{
  "n_experts": 80,
  "experts_per_token": 4,
  "activation": "relu",
  "normalize_top_k": true,
  "n_kv_head": 12,
  "norm_eps": 1e-06,
  "tie_embeddings": false,
  "optimizer": "adamw",
  "lr_head": 0.00683,
  "schedule": "wsd",
  "decay_shape": "linear",
  "train_tokens": 555600000
}
Below are experts of layer 7 (counted from 0) of a mixture-of-experts language model. Rows are named router (the router's row for the expert) and show model dimensions 256-383. Each number is 128 + 24 x the weight over its row's rms, rounded and kept within 0 to 255. Numbers have three digits each.
After each expert's rows: a language model's description of what the expert responds to. This comes from a sample of Wikipedia text that the model never trained on.

# expert 30
router:146148126133143108135103125132114163108108116166172098126083127083133164122108127136135137148097137136127119083125122088141135105118136141158158167140133093122103126114121108113122198119142120159122076110118215155126141153147141115110146154124166118147157081144122115119135119121107163127119122104144082111137163140133086139132120164130145099109147106133114150128124163131093134102093
Syllables of Chinese, Vietnamese and Korean romanized names and raw CJK bytes, such as Hong, Yang, Chu, plus well and widely.

# expert 48
router:119197166102105082100187119125117145096130108072137090108126127118115141162182129156145151085184190154131137077145130135115165150129100144161140129149136150110072095150097143155109149180124151150109119136131151136122131133114152112102133135128126102157152139112129114160087117133126133159129125130130114120154099147127113087135100136104112117111133136137164161120120094061074120114122
Word-internal pieces after an initial letter or piece, such as d-or-mer, sl-as-her, fibre-op-tic, plus heading words like History, Battle, War.

# expert 5
router:137150164086117137121099193084117122091159129155202132112092124111144145152106203152100147094110130145131116114138144146135098158089128110123126133123157089105096132172128149128128204105131079129127090101099212133139129135129131139155151165147111075140145143093138119123148110118105113161105134131118141106111112143134136111145119128130119118117133161148171139120126116129088153098169
Opening parentheses before ages or date ranges in infoboxes, such as (age 25) and (2016–present), plus pieces of Cyrillic, Greek, CJK and accented words.

# expert 32
router:152153117132077127122143160132111128106153158136176099146085140122114125126153102126112184118147153079154132134122095140135135147153141120143137150136158104115102118133134111135095177128105124168134126110120152139124157139143130095111154134119186142163092143105176144136121119124109132129134089099107126126123164109150086105127123174121159105118113159143129145105189162108087151132142
Surnames and surname word pieces following a first name, such as Johnson, Singh, -ović, Rockef-eller, Boul-ton.

# expert 12
router:156162120106138119111142174105135097106157124135133115134079128091152143141128113142125164138099135136133123096149122115137165138151153147161144169116202106105123128147138128136127159139146083141166123093131175161118125124147145093112136116086195111129129133106170160115103157141114073111144122111122166154087105098148110138136131145148126074101139144142123153080152135145113155087118
Pieces of non-English, often European, personal and place names, and particles like de, von, van, such as Eduard, Boris, Calle.

# expert 8
router:149129118119134121119160148113128129140143139157140119103097131106136136143183119170090126125146133140109125108150125123121159116120106136153145183088166108121132133166120179158098122172110164144122135136101136122143141142176135098123143149109163083158135116109132104155103108149109143128126097087092107098116145162152110139159106132173160097133123144128165137130133156102106138109109
Verbs of personal action after he or she in biographies, such as married, stated, resigned, plus on, and, colons before dates or names.

# expert 26
router:157109133107144125113092173100118149110121129128122106140088119138128149138154074140109160136124128150150155126122081112108147173133105128129115157126157097127114119144098101124086189104110115171165136084106149148099160130137110122135122148109169118132128142105121140119147136141081144133094063129100095135070133124109134128140127137112104121127119162119122113126126155123098182110118
Words inside song, album, film or game titles, often in quotes, such as Love, You, Me, Night, plus romanized Japanese title pieces.

# expert 33
router:144123113124108106135102147132097112131154141191169120105113145108120164138143151137139138109137145155126128119111098103156167159116138152152123166118139121093122108163131132138151182133145154153108105117095156135122129168181118111132167151105153127167164110103126064141158093133099126117082126123105109109100147102139135098138088129139117123127126146118166144132145147134123169117132
Opening parentheses, hyphens, dashes, brackets and prefixes like non-, multi-, co-, often before dates, numbers or disambiguation, e.g. Adams (disambiguation), all-time.

# expert 37
router:159154121103116094138128162101111113113131118182127143110112128121105113184157138113169131073147120121125118112138124114134151136108151127178132159110154141134129128142124124133144124157108116134131137069101201137123133162135119107101128149108113080149124150109134110133101114126087136116084090123119101110091148092144115104137053156112123106143152131146168132104133123143095149092129
Periods after initials, et al., ampersands and Latin family or species endings in citations and taxonomy, such as H. G., -idae, -ensis.

# expert 31
router:165147143136122144089125146092079107119097128162144139104124133113128145168161137146143166113120176145105115120127143102123202155113105108148134179150177142085090114162137164137141153120115116164132094112081153120113109123166128095142182130093164105100135096122144099117068118098122111121109091106147076072073141128157116099115085161153137121100148122114149138106164133111094119090112
Year-range dashes, century and date numbers, and word-pieces of Latin species names or geologic periods, such as 1764–1822, Miocene.

# expert 46
router:132129107099114063103157147127109115108152106131119120114089138113146141181148118170126147133127172133124119101144136135130136143115149184169113135146187108115073125146156117157098175140130117142122123115149130154118131158159106125127122124096135127134123114118149115156094093174076150123124070108105134104136140155133097100139107145149127102113139156129121139186136122108100129128120
Hyphens and pipes opening infobox or table rows, compound hyphens like Colmar-Ribeauvillé and mid-Wales, plus prefixes un, re, De, al.

# expert 21
router:111121130125100106119135104081092101119149120102164107107123125087115143166145119171095116124136148153119127132154126135079190129124137174145169133102132110099116078140114121124081155099116130155105082106102165158150149129153120102120164119098118089143151096094142111120122129135136113155114119109104124101124115169118099101117092169134111093119134147131161143101127153139098128160139
Abstract nouns and suffix pieces after the, a or his, naming activities or qualities, e.g. development, research, production, siege, humor, -ation, -ment.

# expert 34
router:148149123114093113124108154082099070106122123138142143099129157142123180147142107137118144087140161128142136127169153125093151155123147127132127189118124125121118120138092149136100136128131128128094100135069160108132133129121126120144149137111128117122146099137151106121122116142122162136106115082138097108136134156134083087174051146161147100122130150098199156118103167114115160109102
Field labels, colons, dashes and name pieces in biological classification boxes and species lists, e.g. Genus, Kingdom: Pseud…, moth, also medal-table dashes.

# expert 39
router:130164112127110113114120135125101104120155105138147126138107146116111150128154092126123152088143138112123146130133107148118161191137124121144156154098143091087116148135124142136102157102093128140132097107088147137105141106182104108109146128139131117137150113113148098118104137153079133119125139106120110127096155152140138106144117149138131096127182158132130177144158183152113159150123
Tokens in articles about songs, albums and bands: album, song, Billboard, Records, Genre colons in infoboxes, and em-dash chart-position cells.

# expert 24
router:175157137094089089121068160092123101119131140124169091097099169128107127143128108106132120129149173141154147129151115139092176140113107159158144158124136108104126085129106139138106146092138142170124107076112158116113174111148089103139126136084118099131132132123167137174119086107088106161157099125089097130102171148120113137129085151164151071101127121115139152108117159149095178144136
Closing == or === of section headings and line breaks after article titles before infobox fields, plus taxonomy words like Species.

# expert 3
router:154183132131133142105163190107076084109153133143159089113090137098138144169139096115109156125138163128114152135126105129112164117094171132147135129129173121102100077138117131153127129106098142134139117090121130132139129136170138112124142108126161150134127152132123095129122111171092098127104101120108091129115138174127138122126127138156142130103122152130135130161175131111132145082072
Month names and the in, on, during, until or comma leading into a year or date, e.g. born May 13, in March 1979, On August 5.

# expert 1
router:146143156123131154132149122094101125116158107156161082114119164104121159117141115171120128130099122092145161090132102147153151133111135143171163171144166125126113109135108129105095150058103134093111119109107157141139162159147165109114164103112112075138150137098148083109118114138104122151138119125149147146066111139130131129150112131181078107129194127104158138103127133146082134134102
Numbers, colons and dashes inside table rows, especially fight times, scores and win/loss records, such as 5:00, Loss, 2–2.

# expert 28
router:140148110116122123126116151105112123111157127143150116136095154110107137139120129163122166104115156075143136108120105127131133146149141139134131179133156114104115133130121095127088135107131133188133132123119164148134145131160145091128159115099185109154114127115158153112099152163091133130124109114131127149116143088141102115132119164096127078117117155154160145122163167113078152100139
Given names, surnames and their pieces plus country codes in tables of players, cast and nominees, e.g. Mark, Mc(Aleney), FRA, Srebot'nik'.

# expert 10
router:120190115116134116123131131122128115126180119142166097126106140087111112143164122141143134129157139125137141100134115092074189145092128182151159145088135111096113137146123139162109157118109172130111098102075127145149163139146114124110126127106119122127121179129139096125140120151099134141129080127102124109109155188115107144175119154168138086132121134170134161128103147133114176129134
Finite verbs and auxiliaries right after a subject in biographical or plot prose, mostly was, is, were, plus became, took, works.

# expert 49
router:125146119111123108110127156108142124093159124143148094132087149086136141129152100134116149103158137108140157119132081175133163134121140178186149167127148125121106097137110101127098141087107144155144121093141147132122154172175089085110142133133127131114145114088130129146149119175084121141142118142087172111090134116107122098124096164117139125103143141124112143115168141113096148115128
Player first names, team cities and car makes in American sports and racing text, such as Joe, Kyle, Angeles, Chevrolet.

# expert 42
router:142177148075126133120192180123136112111117126165138099143102155131126134153166117156163132099104148138099164084116129129154159187126166155138161142134152129115113089131120152135124126148131131156137102124128135138129164157171113116107102122084182128099138140144131118134135140164084138119133132134127149102112111172094117098136119138151143096130164157109138133117113132088094140119114
Commas, periods and prepositions like of, for, with, in running prose, especially football-career sentences such as debut for the club.

# expert 50
router:139161125124133114153179183146091119135165123128102123080113154099145150154131140172117140138131135135154146116137104135104127127103128161138127173131129104142098121103123104147094139135141110161111141105123176160120157126161112120133143122089149112139109146132156133150143099176107140116103092094116091115131119163141127115147073134149134127159131136113155132143145143107124138104161
List-item dashes, row-opening pipes, infobox field colons, country codes like ENG, SCO, and first names like Robert starting list entries.

# expert 58
router:143160139108099126109100160143143111111130161148132114106105162098118124165153116130142145090115179165111141083133108134145145130111134153139139140130174129100123119132084108145133099124096145103142107081103136146114157151163124129120109123135138121140125121117130093150150137102087104145153131143125137115131141161142123153137115173163123105106128169118150119113143132101102169117102
Unit and service words and separators in military, air and racing contexts, e.g. Regiment, Infantry, Navy, Wing, B-'24', plus table pipes.

# expert 45
router:139156139144118119116127130090128103133139117151154134125097125134134108163130105117137112101131161161111121151154105143126169160120162122143134149111143116080120107174140133149136158140118134173133104111081157148142140128151140100131163094095101100129139139133125096139155124094104097118125111129120136120108120105140129114131113154146138083118112115156169126129139109146088154151118
Head nouns naming a person's occupation or a category after a nationality, e.g. American politician, actress, footballer, plus taxonomy words like Animalia, -idae, -ensis.

# expert 4
router:153106127101128109112129131104149137152146115154131105140129142104112161145164097160107148119116170104082154144111100151119152143155126141107136157117116076131133112154129136164108192123112131165150102098107142139126135148144084090134153140101128108118137123107177117139138101086100168132125093096136118122080151133145105093108087145129142128164090171145142132135125176133106141134110
First pieces of longer split words in running prose, often verb or noun stems before -ed/-ing/-ation, like arbit, legisl, black(mailing), gra(pple).

# expert 35
router:124173124154151110122118168057103149115117145133125146066109163133161121152146118127129147102106133152153163148092143153121128108084121182155118145125111148111114112128112121152101149124122121135148102098142147125152153153144138125118108118125112133143114144108157118143135093111117127117107128108136100109135163160146101099109075173173152102121140131146167125092120119148109141131119
Field names in infobox lines just before a colon, such as Branch, Agent, Website, Genus, Coordinates, First flight, Win–loss record.

# expert 36
router:141188124118110158116100128091118106098127125126229103137100154117149167137153128142104166097140169144090099137174134116125107126097137161151115136111165111092115109134104168167147154153123119154160073125101117166159132144150140133108133140125119144114114141117133098121125111143113128140103106099132148143150152154120115141115063138140135082150160106160140114103137139130125157091150
Numbers, units and sports-career words in athlete biographies and geography, such as km, miles, record, loss, competed, footballer.

# expert 59
router:172163110079093126120182141120096120143177108161145107074118125118136177160114120148087140082162113123109137113106139121104152135149126137122166183101183097114122117136145157153050127150098146175139135126107158139098114134149131105120159125120148123138142102107156107130152106169089125124081100106108108132116112177118096109145145149144142108133125150130188145145133139106116145123129
The word "by" after directed, written or elected, plus other prepositions, commas and "when" that link clauses, such as by, of, with.

# expert 18
router:146144127102120136125200143126121123156152114153114117121143120106118160158133119164143161115142157143140099101141151102116160126147155145133137145108135126121125086142114161137160106130094165140126107094075151162107156147180109122080145122100127120128153110121112109132163124163096135143157086117101137113124143118114098099115142140127160110115130133174163145122106116106142149127128
Colons after infobox labels, role nouns like editor, chairman, CEO, and conjunctions such as that, because, where, which.